config = dict(
    n_layer=12,
    d_model=192,
    n_experts=96,
    experts_per_token=4,
    d_expert=96,
    d_shared_expert=0,
    activation='gelu',
    moe_layers=[0, 1, 2, 3, 4, 5, 6, 7, 8, 9, 10, 11],
    router_score='softmax',
    normalize_top_k=True,
    routed_scale=2.0,
    balance_loss=0.000114,
    balance_bias=True,
    router_logit_norm=2.0,
    router_bias=True,
    init_std_router=0.00849,
    lr_router=0.000533,
    n_head=2,
    n_kv_head=2,
    head_dim=64,
    vocab_size=2210,
    norm='layernorm',
    norm_place='pre',
    norm_eps=1e-05,
    positions='rope',
    rope_base=500000.0,
    rope_fraction=0.25,
    qk_norm=False,
    attn_scale=0.125,
    tie_embeddings=False,
    parallel_block=True,
    extras=['capped logits'],
    init='trunc',
    init_std_qkv=0.0265,
    init_std_o=0.00663,
    init_std_up=0.0265,
    init_std_down=0.00271,
    init_mimetic=0.5,
    optimizer='adamw',
    lr=0.00104,
    beta1=0.9,
    beta2=0.95,
    weight_decay=0.31,
    lr_head=0.00578,
    warmup_steps=425,
    schedule='wsd',
    decay_fraction=1.0,
    decay_shape='cos',
    final_lr_fraction=0.0,
    batch_tokens=[32768, 65536, 98304],
    seq_len=256,
    doc_mask=True,
    train_tokens=319800000,
    steps=5208,
    dataset='wikipedia_en',
)
Below are experts of layer 3 (counted from 0) of a mixture-of-experts language model. Rows are named down (a neuron's output weights, with its number) and show model dimensions 0-191. Each number is 500 + 25 x the weight over its row's rms, rounded and kept within 0 to 999. Numbers have three digits each.
Before each expert's rows: a language model's description of what the expert responds to. This comes from a sample of Wikipedia text that the model never trained on.

# expert 22
A lone space token just before a number, following a pipe, colon or comma in tables and lists, plus currency signs like $ and £.
down23:517509485504533516521489474488525549522560521493516480466474492469486503468472498525518494507542470529515502511510477453526505492484485494528494470492522507497513513534513473524477484494510488540486507534525538486459569466503444529541522498522492513496516511440512492504475496520458499540525553514476520505539506481535478502498515509479497514421497491478499483553486539455486524487465527467463501474479482473498522519533518457503492539471515501522515534509487430506494479497517464524483533490499496453501474494528498506506524500485510498499486504498506525475497473479467457538
down24:492473430502526532522518476490527574518494512483496496526498481459492490477471507551490534489580503510504506491502468461497503450535470508495508505503456519474486560529491486494517465528508474528502463517524472471512497488529477522539532501553528520508510487506523516536470531503486467471498531538538480449535504482539519512483491520517517543539476524507486512515465452495482516503489528500493478477453488506484522532497509460509514484491501477496502488496465465502529466482474480514506519504476517460453513468526493478489536514463508513515508501507484510479522455495515506496
down25:534479505535571532494508463519512522552533519493467510483492486504481539464466502502503505510554465491481525518494481441504503510500498526521465495503536521497541524543496480475512481522527459513498472542501515472500488499477509552523462540514477484539505470477510530541497494508474449524487531524536500497486533534499496512509521526495509476490503488449483458500460509512471525498513550502465531494480495490502519493524544449501490493485462505493531510494472479470518481484498499556491498482510499497466447462543531478476534489455480471482495481527484508498510479474512467504
down26:487515500497533500510502448505506532530540523501506530512508478526493471490496482517533483486477522488529516527448495465549518481492500511527514503476544498494510518475517521528463530498529490483507490550478516516474542471469510559541487509509502509549466462477539514520484501500478443505511542511486527525490509480514461535492533500509518462485497462481508466516476519504463533468545508504488522501471501517467492497551530499524483493468495502534492512484487521503553508488486471505461490509478484478450465520533531504500518461525462496483467495497483546472477487476421466510
down27:525501493489505501499459480513498566524540498481503485451458481493493488478490486543499515503554499530521494507505481453510538480511484496513463451504503496495480528531503482546455503463531497522528494517529531492482547480492458558567536496529514493481513490478516482514467502498473508511529541493492537465522509489524480526474519503474499520437502501461475475538493507451490535454461526477465489484509495484491498537541526455504539508441513501510501556515506474499495481485483488546496532509500504487502486499529517527503501517465490499491509490470517514507455484502473486530
down28:532514502512468521464525485504535451487537540507517517482525495513523454517499523515450515503494476476506528504488537461546527494478504526495438468462546475552484509471533479550427507483487538490511518528484529520485504504465454498519492509492495502477472493493474527487485498503500509520520496478466475547471494494486478527517537487505491458467538464487527458508478536471518503489518495469462544484543441477530513499527488511506492499500463499520496488505494502509507510536518511499461495489531517530504465527530491494532493486478542523463514505492544498454469524510512504489
down29:540543515502454507464518528536471473439508494501482517481523528465517499486508526510525481499512523501484495537499498543477495490526529544539499503505482489484540513495522474508508460504522506504528494464455521506497483441519494526481524522466523495498536522503515502489482501515495496453492506516468504508489460492463481489547521512553507557529472502471497503523511456518501463470473507511503480499453500406486483504505443469481532498518465476535508513508505491524509488524475523544464498522535523473497485472458511501539498538528526488512496463528497486453501475509500491518
down30:532517497483505531497463502490491496531498479482485468463574521485523492533525499531480442488473512531499524506538521509508442499499481509498469536559464488490480444491453451457486466475458522506496543525496467476490500499494494560493521510520516510508479485483478526488492495499509522518506494511436492498483481519513521531468520492524525501537531503527486490511511483498487483503495494498489509525476488495522494522497493528527515513499524465589499553479499492537551539485474483494483494497516588474479500475469485454503496540514492505500514500481500490487511521513490517496
down31:483531507491493524474479560507487481487480484497491505513558534457540486480533521499478456498498514505495490538535533505511497493512532493511511536538478477491548521511475439496504490539478521511487505502474488521484510454492525495485527511470486511490506502501476530491496484510509557482480470502463472509478443513476514517507522515549498545526520514522518520515538493506527478520497526498489498549513502420496478520481444518507486485519494468521516531485500507520514499488451533565460486513557529467495489546470494458520481496497508480506477459506485441487484487494505469499
down32:513491523502496516503518454519478485547573504473481510509557502457486539526518459513489499492462508464538481485472469561489498524481462493518502457509526532516468465507519498554491475492502529473528511504501466503477504503525523517492523470524494513498540484508476511493526474476522512479486525537459503486506479514559510528487511492530517515492489490531475510497479452487437512515503517518527475488509534520482458513454508474472489506466494437517522510471515487541527473500504485533485477488509501493496500485454518483540485537542520509508520474496493462489534515475438501499
down33:503544514498502517472444530515502505505496471464535518488545553517556528500498471467503493498482479486494466497440489496534510420483517559442540482544534494515471495504520454493518523492519512482480516480484481501502532462493467518519503519502450498531523522481520523511518526502481482503503506501520488499485477504523487511504490530516464495542495499518515482537557515443529489507523525522528506522477484484501519467517536493534505468445489467509532506488477491506477476500508490520479500522490512460447498493471488537460511483501520497498479498520505511453488494433505507516
down34:503464432493533497519508495514480523487509487486487481480543490508518486495483500490481540496518491500492493480520473495492568527507473490507476495468483538521474482560471511509490460509540501492487502496491519519452492514527465559505514514543493529506478484503518537490508493487496486501534531520500503493501498508561486526441525497486494525501506467479492487536475481511477545488450548461475525451490498474466522523566448493533554496479493478490511519459474484468490464513491518582532518516499501495468478528471521523515480531479490508505500473489517519475510482512475517508
down35:488511485467476494542551443506485531500558503499496487471487475520487487487481497528501561497530527551516493514482461496490561517521486505488470499482507524523492483538456489543474467465511493523456484496486509486450506475491490538500512479540498536502447483489508517510504490513435494504503547512472496485535508481549488512490524504504500507477495509469495484506488516481492547516505507468489522481478504492489541486505486466537532518506523493512454535474506492502475497486455529573501533518514522498470466520520553520503505494486500545462485500474496556462515484492478486487
down36:506493515441511475493513509549524472505498468445491490491479547527489503505475478524488527532499571463509491489498491547457550493551480506489478515507520562496474493492455491529499499497533527519461483510507471479512523495466468532471527479449505488502485450547501501520489516490469483489565498512471507492526526488496485529502475479534511472513507511497476491559486514490498505470497471515558525495495505484486546501546501500511492520467467473471488560449478527487444491494468492521500535503528490501493482508489497482492503494499478509532498502513513508503528498550497521472
down37:511458530459513510474510454473506536563528510507471550501496520499498476496487502490472550530517511491522490527490497453533525472481511479529461511457513507521507503497532534520494487464515517504462463490490499494470475508494512548544504527494520467479503490437495488499486489549482488535502529512503514501490538557521492506501561467518516500435490510505469488513473514529454514501503474510512531504472475469494514459524510482471498503487453475531507515464489498467501499525499511488502569510495523491453476496529516515520523496482501503486518469515528526492480458504450447496
down38:553506521493495480500511526508537442482516516522509526489523524511516511503500483495481437481479479479489514511466530464564498507459528494507492485500519486492486496499530474561444555504484510482526529484495542520481531468446451510507463527458479488512489463498496488493489515514490511530538479483470489577437520507473510496505518517515489492476498461464537471536504536478513486492507485491479539488498453506544487498536496532511493519484478508518515506507476483508509519550514478504447479482509507522527505542493474506490483475526511488478463498506534475481474516457501488522
down39:524517495495538499515545499520471465468480478475507490497503492530505537505471454489534499502429515549456489509514481480507525469486514545486522499504516537501458488496500477445496499473544468516500454505522497499466492482511497541479488526496519510546512514477501486495508506506466505505490538507465520469465549506517494502484510496529470511520482485517491505527526537526547486536481509487481530480513498456535530501513463538520562485512519496545528526472482461496457539468500516480524533511506516519483466476413468479469515515500506515501479516508495509442493512487514508477
down40:520525504492518467556502471504476554516516500498466432491477467490481503503507460509496525506527519514483448462480492526503517469497509489533491512515496543469520510520509473534490500481499499497490508535506497502527503454488496489516502515499493545486481504486507540492528498529489479511480495506547506487518472513539485454529538474512490558504482556480556492537488556498493506566495501489479491497461475478487522474542474492522491481489444458500447520503485460483488494517503529491524510466512473455523491512572486496498503485505518504524462496515529485473527466466499478539
down41:513511497506482513509490511498495502499549477497518494455588502484495503510511484509494443479478529502483507487474507517510478508511511465515523472566499452476490449480493491519492480504460561476500514484454462524479513490497483523499511523509498505549508499497488491509484470513495501503518499525456466490479459487501533481487524490513482510505531527547480545542494467508488467495477532493488510518472484496511492525530497554478510495529558510564523531475516486545533492514510495501478510491520543469512491486424502447541472501551513485477514485497476528474496529483485487471
down42:513511484510519510477492490527477542533579518480478526464464497498479539433493463542502500513561454520511516485499475451525507487510497532507489499495525535493525533495493480474468499483539496518507480559545509463474521491501493525548471517521458513525481498461514516529515507487488462506500520504496510478549518503493484501465489531488494505451478497472469448537476537504452521512489520515436540491484479518519517520508524497507510469479501498513503512481456490483477470497507471527514490470516514522490490474546542485482541497463498509483511485496499510497503453481476467518
down43:513487493503496523509459430519519534500550506530490502463509518451483484496465484504533501487492487515549500503521483480535468516482476523512479468447526488510454509480523500535450494496512462505516535531527513498443535504461458565529502489548517530530480472454512488508510466524522474497534563506476499521528486468514498495506537527519494489501498517471499461518464490499464510476492506525467513525471496507532535535533533492529504497486481497545506539487476523528500500486513497552482506461533501471487459509495481472518515462508490471477515483533498513489498489480486475499
down44:456522512514515536479516438511502541540498561524511528493506437477466463532492493540523527521499518528509471503474481516505492512519492487471478451493510502466475512509540514503439496480502501457484487535480472518494529489504538504528502471493481551494503499510495522489507463494524521469472505543508517497543500485518497518503517512534512497471571522480502504480480537450534506523478527516503498497531482503524499477452478470497507502485516507490472489491505524487496474491456568543453485498507484502509472517520513480528484486480524488512505499475481484411532491505514494467
down45:529521518512493493498497499515490454475506541543507496471482476496543474496450522496489496536473473489488518507508522496523495515413494471501456477456520477532501490479537459551483522506496501500508526505460559514475484501459480502479480504474473487503518507489482506485509485515500523526526480471461466546477496502457465526534529531503524501468503475511481419497502529479525504492500492501468497524550447475553478484506511495506537506526485520530516498497490483553482529540522518518481509476563487507530492518487465513504488508510528465476503513505532478484472526512506531513
down46:461523471505474513496500462494523507548519496476487494473466536532498525489525470523448523526509531497487524511528511535510510519502506505493507519453523509473495520496506457520496514483553477465527524497500490522518528487509496509491529473529520507466518471536498509515534512497544497461468467500525489458503455541486472531488512471557496509481457508490439470499452515494454485477508487488505458521486503527503460487524526507468510495481490506508496483480507494512487493508454457510497472419538477469485530535548508483504535484467493529534481542490495515509510502506448514457
down47:505519506483493509504507524560510534515517491507443448492472513503564464524471455479454519483521509496493510503496513474489523488530480474494499499507529488511522533523542464552519528513517470518502486545496542476473503493473487498493483526523527501506492492480463468559537467488488488505517499501487490483500485433473488473492489528484476541469460526505509474563511482471509488466509514509506501528530495477505484500532539442519533503487521480475487542510485494495463514484483508551441562504501496474472521524531501497471516524478494492500482471465505518477523486454505514510
down48:504528496507494523486492556504516475480525477479483506526547537476522505481515467503477433505461501475491497532513519536493473510509476500489494524557489482526492497499456430492506479520462543509500525499502478544482513467497505504487507517483519496517512500509465514514477476520513555467487470524449434515451440502473521493500529499537496549528486507535502518510511485492516499486497532525508534535487504451504489501507482538509485486515526507557519528476508503528524495480476498548456513506512527480482504531453491442512468504505507470499507462516514457479490539500517478482
down49:521496440511497475519488476505516525486545499503488490528519487509496475524479505528480526537515522498481479484455469503477558505503463520471476504437533525533483514523464498537480464454502481482486491491498505471488483526501446532518475496539519494464457476502523546543502485479495473496505533513495486494534481482533486513487517488507519503520521480485515482520472493508478511485497498471501533446478495513491542495579486504554529510482478495508444579505495484515512491506455524551500536509499469493461524523533519493519526482458513519517487484491501523465530473511490500487
down50:532518493531510499494480521511527482503517523501505499500519501482509495524458513482498464474487498473484556466488524465530473506496507448494530482541521485494498516489550514502474553535532535490564496474470505527462517498497451523497458522473497477534485472546495442534521508505506539493535501506491448549462538532474523534481503506508497508474494493505493445513486493487516509472505502527478531518506476513509455507512488486500510467535475496499569479487470496514509493566538486501476468485507479504502471509471478487520487513530484467506487500520500468528426529476499502510
down51:483500514460511439546528482494488516497557492508477482514464499501483528494492485513519504507524535487513480518438497505526545499478507492516506489475551540483479502522461478536526516491482479502489478504498553518474540475488476520491520497528515503489481508459523517512510501494463471497498512529479513477513468461503501487493539464530503494483494507456515523511490523480460505494483480491548508468468510509502525495541518492534518498477518479515445538514477504544492500474513513527499530494517480474504513506549482519523526480508519502546441540496527550437538424481461500491
down52:561490452526500524517564471479557536511541537474525484499497500521502500504464503499482531474526543523496529492499448490513542458484499496499476473536525480543498496510453509542510439530525499546471504490472483468503494513478465525484510488505508507474508490489516513520438520473456468462504497474501518514467492517528482471513519483506486492510554501492495503488479472484533539500486528486514477448496463470518507485536494475523493509480520476465506512500527474505481488514465530530452520462510499515440495474538525505509470475521499495508526483508509539494507491527494527480
down53:534525472442502512493491506518512487493516461475487491483470512502535474513462474492494513545538533490479479514467494539497558439503494502427502496510539535513450476489500484505515515472557466508479466522492510490503468485506491524500508505500490500517514538515460516506517556522490477462562498502554478501528519504501510531460495520515484484490521490479511467563499505472468497481502493522526518532507502494499506482540496459519525530486433483468515507470481574519500507497476498514526541507490490452486472480483481488500540491508484507530518517519516488495497478517486526471
down54:535493504454484488524502470484494497490529525486472554455482529496507532507518440563518494509479529506508477506475497525528502486458464505541477527500473531477478492518487505514480449492490485491514448468541493512516481430490511502511533528494496501463518522479512487490506508537465448463469513523497481519472472498533492463505531463502516501487492500518501529513525549505457480496500488484503474485482480505518482470511489572511514492495530468576497538497505462477514469492534477497477582511499525499481481517519535472495515522507494526518482498507483501488524488490503484531
down55:536524492514502534500477511517513477507496522501500499479521477486516492519482496490487472494512495465493551479498528469546487487497498459503524498547511466525507504461543499520509559520534539528549544468473512503461518473476472486487469501462485478518488516543496459531489502514489520497508490491480456532474551529465515527507509534496508496485490512508502434496526493452518502482501483514503526531505468479526424504523529477478511493522471485503542455499502506524515481567544500501473443486525495492496500489472475496501475516533485448479516505506497498532430515478500511506
down56:507513470482496522495498533528470462475456480484443499486500538468538470508457548502489495529513518498477510540509505539510497473501510545487512503519506516511504528503468469491509466464510474555492511500488529493508449502527503551475498478492466485462490521511462524514491509490487484508526467481499498498485483546502491530491504516538542516531497519485487510539532470532515500514474513527526478509459493458513527464499462469530508491482497459512502547485489530531487496506449532545480505525519526492515510499448458455488524532494514458529541499499510430507507467529515524474
down57:511484469517553531529492461498529554514551508509433485489512475490514510478498482532527487527533490470471500498484469461505490485508492522507461495475510499502508503502503488487499508550501445515509478537484501501497528505505477529499478531492494532547501495467496491533534478513509468484523520482487460527508507497516491492515524528504527479464503487437479465535469519477482520525494529528461558513469492512519533542485554484546481531493477460553485505467454451517490495471508486550516489484485502497485489504522490491492522485516509464489475497559474483472544514521460488511
down58:447520513524504539479507430485471537529495553511506516486510460501470487528503484536528521523512524514519478504475476511510468495518494506481481447503515500461463516497536515501458498485489499446489485518474453524515524475502543488524505463496470556491510514491491524490503472487525522469466513532517498508516493480520516511509528503549487496486577515502507513484481542456531503513487521520507508508528481498511508475455472497499481515488536507497464491495511514515493485501457551532473477511517486521507463530514506470513486485489523496510499530476471481411544492506518491437
down59:526510524491470525528500486520521516493492493523499518539490507487516505501505459468482467486490471497480501484467544469563438459519540488500521529517488495467499497461529521499464520521487500499504509523496503510505505495493469514517500556523483460523531516469484453493470503521492505511521507490493437529473489514516522483517514497498507518508480506470517517544528521483513475503505477484503520499459457515536448514502522500503477472518465484514565489514505490495518455551545450471461485536458546512529528477502509511463518481554521505476500484522493491502458457448475454509
down60:545514488519513538485477516518515470520499526507486492473508480482502501507491501487514445482499477462482546476499526457529489489491504463500535485544516486510524497481543514510519570530543544515555534472478507500475521486489488484479463510459490494536489498538507460521502519517511527509501498495500458529481560525454523527503500538497510491479492504517493433505503486474508498488511503517501524526516487495516431515518533475484501481531478498506526451499494505514508501542532495494473434476529477499498486508448459490509478529527474452487500504509494494537430541497486509509
down61:531526507521566490500490484460536492546507503505454511490491487512521542493465460513503515499510507483494483471517488471457528492494498508543517538490518515491468536496490498510520486538543546550500507498469523505528492529475506484493480509465484541502476506506472490530474519513497495529445496529502477452524503509515495478522526490501489472477495488502483460535470482469424496510505500502494496506527495479490520505510538512493515527522518514510442520522503500492514486515503485463526536463512467494512507506547462511500537525423494489505402523517538485453494509523496496489
down62:474465476480507507542509463504489538517529513483483498466482476503496493482487508539496555479558523534542501505500459488468545520513451524507493495465503512517493507526460513525514469482509485528486488496503479487469490504524497552503518470515526529491467486482533545552498497497459491476501544514472515480532482500531470523481513471497467483499490515473473469519479489514453554442489539472504496484477533513466536524523500480515510508469512516542452534484490512486497525470491554539519531502502488502452497488531521512488526494459489520510506487484491574490526476499496482477
down63:514471463516527500552503448514531541516557494488464500478500510475475497474473489519522537500557472526495508527540449446492518511515482510505476480485514511477490501525506484513445487485526463523471483531508470465476534515505487572549504514526497511507512476482499532545521500507487482511524568521484509498523504470530488512494476519495513500500493508465497467533476507475504523483489552514472530495489473492523498527516512434534501493471497510524478523469482421488485475473531492542501505484519527484459501470516514481495544533472502508503493469486492510477514491487490487506
down64:516453508496517501519527484509526508496491504494461473537507504506515457501487496486521498492513525469466454535462455545468570523549455508510461541496512498521463514533490535533533465510515485511506487464469474487498452500526509556504524507507495468456497492454506550534495452499489447519489557515513488471513479501545485525503537495520516522510505485516504475503470470531475491484506527475530505496462506491444512498573479492524515512500465513524471544483470521519523531492508509512512543509479506466452515487500500508493496477506470492513487484495522511482512479508513508491
down65:518496493491514481516494481515525531510528502518484474475457462482502481495508460498499539488527476519525481513495451473509552487482494476519483497464505490494531502497519473550482498503534479545466500546547565490468530485493483507541532522560509507497502484470501487524503485504464480535545536506469505479560524456507507505469508493482503541474471484488475452557505483510454517481494529500459464498478508496468481527547520488514517554484516491518469545496477497502506478483513492535510550523489505468485499496491474534489522521465496510488467486469503522511477489491469493556
down66:497525459506475499514476436478490567514505522522487506524429514502474512534491512511433524515501507454486499487488488452512520504480509482516470523473500472520498498528520480492489509510466514529581478503520486539540513506446478480510500473508517500476533463501485468498510500559484458482443483493519485507521540484507503499501513483482496523499492514527494495497510475493511491480482489500482491535485490482491500542469471491484478510507491470499510536504477548537493489541496462499553512499503493514495501543522476499554507519512465507502497480511523489584479438525510485511
down67:506478475518531521527498449496539575497547511489475481500472492465502490496456512506512531513551509510494517513493462473488535492483474502539516465471527477494457484541505483515494461500524480541528490510478485498450522492514486548507550496509520534498512487460498535527491504507471470514486560513478509480501482494544428479523504477515484508502546511499499457495469509473480551487495539472482519507477490475509552514554514474528493510456493475536469506469505485521513470470516519531513499482536495520492460492519494500531508482513496476483500499510539528482503478495464488464
down68:481514483512467513514486559521475475488486483486479515519543521458519496503512556471479484485546511487501488528512530494505516504523516518516491537504505470541533517504461440492519504516519516522490521489466490486488524490489502507508521504487515500471520519512492538486499498518462546478477468497494479517479438518498476525529492506544489553536512515483538487476521484518557503481501492503470484532512476417484461482473430481497488471502449460493511562503516503510476519493484548545498452538544515479487481516518511495504510494509508508515497465507513468508468460496508469489
down69:490502460480471477523517446488524517522503489499470525515471505555515507523489492516457480525507510517506535530493496513508500494546488482490485552480502494454443527480532488535456481477538491501473466497503486546511509506479517514503489456557523512476505479506518477544520481523494510510580467472497501506501484560479487507482514471529499495511506494517484478494447499508511482489524460478504524505552484489448501452563539514472497496491492512502504509450500506491471525526479503498515491448511465522488505515499474451534535497483471544508468496506546520532501507525488495486
down70:533513498512505545471466524523509478522494512490470508493520482472509503502495504482513455479499476453478525482493531456521490481512501479486547505544511488505527509465542519513536574530528545523547524487492499495482512494496514467479470521462489486521493512559505458512503514512512541519491499493507474510492555506459528515501487543499512498470490499530497443500517484488516480493505496511517519536517481502513428524516536484475485488526480504482536416523497511508506492524530497480479438482518491501500488502449472486498479530529471463477522493501487500519430529493477519502
down71:503493482525550502526522440507499525526584512484469487495500480510524500457482498551499521507541528495467511492511462446494510464496502521518466497483495508504504521503491512500485482505538462508488471530518514471476505489495501553531484495494503519525481486470494513525522528491480486477483522498517493525519521475530482498497498555487511483451510530476488447520471473490497551484502568495469542478508480492527508530526527465531504489476512505507478488467473442469492506495487479590484514454514491503448497460532524484495512503464506484518498491527497472479534512527505506488
down72:510501493502530501539512453477498531520554491518475493459484500485489493480481499533510546491548453537487499528524445441507499507500491527483471483473486480492479496541502490514447495469497466518488514545518488487467530497508463545535516502535477530504514492483491522524516514536514497519525547478489470466548499476516517520506491528488493487458514504491477447560471522475524537475481554487431524491501479487531521544524497449528478507483509523538479523471498453503500501507539494550500483487526509478490466477505486493503523520478496532504492489493474503499524515501478482483
down73:476482471528490492517506471524490489527517492493500482513449480525475487519440492487481494506502531475496542514471484491496506503518488520481463493465519509495458488479514510536477500519501527535499509466507495524497489548479478544450467514519531500489515492508500473513487431502519488483512462494488492523497531535489467508498532501488500488531465491506510482516472465506516502501481521529495565501506483482483504492511499499506474526512486534475493503466495529535449510538472521510572516548521461539509492528479512472541479530516454479510508467521513479610501470528516494455
down74:500499454501491525514502459519505545507538533528485487496472469500515435526523493549504537486557492538503503515481435477478563462551479525484468498449499500540522503517459506519513484482492516534483505483498486484465514490531482517487514490528537563490474493525532514517478495518467489483494534516501490464544497456528489507483514505495501504491491496485514485503469477481461534511494526480489522473475493477471498541540478494532503533491516498526449509480513490472503498486477546527496541484495507484480448506496525525532500528460507496446498510479481549467501509532485489494
down75:519514512501490512498492517466489498501535473484500495497596507463510509517512485531489436482491514514503502527508527530492467498509499489525523491536475472493494443496473479508488454514451552492502520482484463512479508480520507506500524499502483504526534513492479499492473486511495527491502495537449451493461437495508519475497524502526481530532535513547482556519473485518491480510471530494505502516488488478511481539505482549485499504518526489588511529462528490520531491473500476519479529502500548487508495506449493449539469526513516475489515489500485507451504536477497476477
down76:506513515501521493531476479496492517472531475522506477460472511502515483491488489503495492462561489511552490519535471452502543519472479468483459490475490488471499485518516486546484541500478452537497521507538530478491528498461453550528513502533500517512504497452503509521475477506493461534500556484461519464531492476520480535477516516476513521501492480491459482538495496457485518444503495508483504489497514483511499531519507447524503540462527538484519537530509490540485491475546478556542514530527528467501479486493469498501511541499464501470485503489527523508505505484473505540
down77:495463473518534546508491459499527527524558528463498513455465494473470537471460481518503551504539505509516541515540462467503522510501504505562495475463547506510511494524518474502481467496563536528525488523510503495461498498518503542533505516498507525532486472460496510525494486495500467529479542544489500490488534523508441491476507511536480517473485519506482460519441504510451532480490539485474520502504506470492527514536531486505502487469475494514511506468487461474490492478513513532506515453535501474475460494481510488495522492499479485501522483508516520483501495481448473477
down78:501500485499531533536515462505487567498534522488473519514486513525492503491492492481511494484528544525513510520435469481508540485496482516532494486459539504499493503519491512525491471519510495531490479498466483503469496489528516551492487491519546530498455494485551522568512505532470453489475536508486510481490483474519455490500536498528475526521483518473480467488482496483471537461521527481535517472466500509494541467553518508539502495492493499519437503481480504533513506475504506546480483445494483490452465501518512509520517494512478492528455503499514565461513464505488480491
down79:515489442508524498533505470488495511505553517480477518446473479490470511457479499525535555529550492525512526496544449447481521525512501523500494472464459518496507486525497488494455472490510488492478493544520467508477509528511497535510490482529484524519473495483498545524508488507489496501497554508480490495549504489501477526492476518486498507480524542474463461506465529512503555509494561506430533513513510489517487548510512431534504484471511512522490519486491454487485489480520508539509489474515514498481450466524507485522546525457504497506518475490506511486505489492474503502
down80:541507514505488500496513507521503434497528524541507515476502492518520474511475511507477471508475476485499514500489521479550521506457513489507456480486535476536527493493544465582451530476487520491513506490480529511468511476458453510494469514481484485496499498496492499482499481531485516521536506481440473586467507501473480515530515521500510480440508443490516434501504541482524521498519499493477522512529454493549466495542511499504505501482486502526522478496476503526498525540526506511464480486539482510517473531480458516500492506505517496462507487491531493480466528486481513524
down81:486485510519477537512515429487474510518466529508532492513484527503477518552503502529489499483488495515503515500503503518468491524486547452526518515505466450484504478460540545520479506500481511499527536484452494493520521518442517491501537452522501485482522488497527457486506494463453457499485482503471515529498523453490476489532547501460535504514496478489527545503541506497527461464490489482499460531478504495494488548480497506493493520525516475532495496527470494522502470494504484498477481510476476508475509547526503552571474533516500515481509477455491535528468464526482478500
down82:517508488533471520511477484533507486500484525522513518488517465465476491530486495496513481438508473475489520464500530465538495490522525448533550503533492449491530508449519541506499522484517561509521574459473489485475522481466507456500470529517498518488497511513540466520516498537490485510486485492494475515491529468498491484513504512491496529515491504518525462495517476509521475519519489482516560499482482506508461516511514501511495464528519525523526457506509470489536487521553522472472424474502478514494506467483487512532456527544480474467530489482472513539471519479504492494
down83:506495492480475482511497489489477511540507487539485492482501521479474519518451500477440562479539540427457501497540495473471514514489527514536516479478511492496509526502489483518516508511508456537537490504498504500551512511439490493506517461538466467486493461543456502493508482495478487474515490487509511483510503526511498538471512476525528513506513530486483472528491530529551491467459519495504496506491497470496522500471486477496499455496506451469513529473490546534488483557486503507520500516549506493515484554491470511520527507493487487503500517470494463562480451544521482500
down84:507449439482525497536498449494488541498521532503509487503506511466513496466471501496499552524532525493517488498520448467503541522480465523513470514478485536508486524519504499515478455502533480500494497499468494507490518530520474547529525469554499502481487496483524523508489470480482465508527551518528502516522518529535493539454520504512505501487496492500475466544481492536470553481458531476486499490472497482456482539561461486506522482465505489501541517473450494497498454498504490546533534510497517475475492477508512507502524501489497519539493490496517545484479467503442489519
down85:522530507541492501530513436474496523516555497472484517488503476531477545516528530517483533490493492498514514468494498516501527494465513491493517488450497501504492450504511473522505528469489468470526496521476460502493535514539492505533508457524493523490523508490475497495519520488514479515457510518516470460499513516541506511463452483543459499523466462527481519485467520529450484485490472444514454522502513547543467525509503476431535485508457477502528502487486462551491469504464477492533481475483493507521480502548495496524517542494498525519514525502490540483536521487494515502
down86:508477457478520494541471445498513544515565505513508504450490488459505495477488501536527528487528479536540507523527464449508516538489490515508493474478517490481505512516531492540453492476502464528482514544524525474451548492489475547545521495533482512509507472451487504522496487515482479513541550505485512495539512462531495516477511505499521498479497503461489439547473517481472539462478540509468501483488479490515504531538493463513513521483495483524504532487489471481531479489524481559484519494521510478476485490509472493499532514474495520502487495495502515487490485491448465519
down87:528512508502528544501527471473514573546513515484509503512495496503490481487489454494504494466520535496518495516456466459558551476485499499529486480492554510512498513507522506538482505530513519521516513550488507490489503473495450509521512498511488512511483496452540486545476505529473460504492542493480515480478517484525477498519561518478492508482490484517487495520473525441461512475552493466516517486474479508490521502571539511505503507483467493518451509477492504523520500498504492526478496458486479432463492498554498520502503493493486507476476510496505537449500489509466455516
down88:507463524531526527539514462497461492525534502491531446480501475517484530528506468502482481475447530518526515475470493546490536537443536498518515526528525472496528434493498515521501511484458535488506496531474464478480487530517513492492519472514462527508489495482492491471515500512467497517486499513453498496494513495504481512451509492478509449483526493535506483532513540499486507498467485424462492511488505511498478531473460529484487509501527496562502530485475463513491466496537530513521494505488513497494443548521482516537512549483509521507525511450491526480506512530497474491
down89:482504501512512553491527446522486551544517553516492535480510478488469477487489494529498515529510489511489488514494489462493496541519507506472489472491500478487480523521525497485442515463518473494506497545475464497473505504508518540528502491495471549521501524510468521529502497504515516483507501485506498485518524494511506520499511560515503464443556510452480458468480519472541524519468552544487534507533459504523473497451505424538495499472496493493508470475495515484513467496495557524456472494520490514484463503530512474516535484492498474480527482479475503447487489513485504491
down90:483484481477484479548503459477501537483535524495525487453493501498497497476480528543490562510537518538545513513527470473492539510484496510513455480499505514503486502529489469547490481489559489537507490500494505505472502508503488554539554479522510503495459457446520527530487487490447461487526540491487482506513492503525440498484505491491518502477506504478472469524475530497483564477484500485502490484513495494487504534526478443517551470461509508510490526491497482501497480506488510573510537501520508480465492507534508508502520476483488492510499510487539544487493474495434479498
down91:530496484482544543514510425480516536519525530467487502484491479509489484499480523527505519487520533509503494500480491475503549487483520514563484501461511499500488493491499502505521479491540507539505513505493485489494483474500475512500534503500507515490474491465542542546534529515476453497469542517489480490490497485534455499497532504535490524481510524471483466509460516496468535455514513475514495496518493467467523485557521484501492486477481468519420555471505502500520489493511556542497499453548486486452476520537539503503505487499455496496505523497539542480481467518482473484
down92:488476484507542527506501450501537514556560529478513506486504499473473499485483471513490534484513515529503524495532490448510538486495496519536491484476558515487509507492538465520456479505562507528522507544503511491482516492500506532536507527487484532530493444473514491535498496489483491538500538531491510509496546505499464489490523502541496510456510503477485460563456507514444533478488528498479527496480506501519509513549532500482494477465496479526510497469469478476509494488504483500482511451514494473481461510509489484481531467489502478511488502510523535469478483487420456496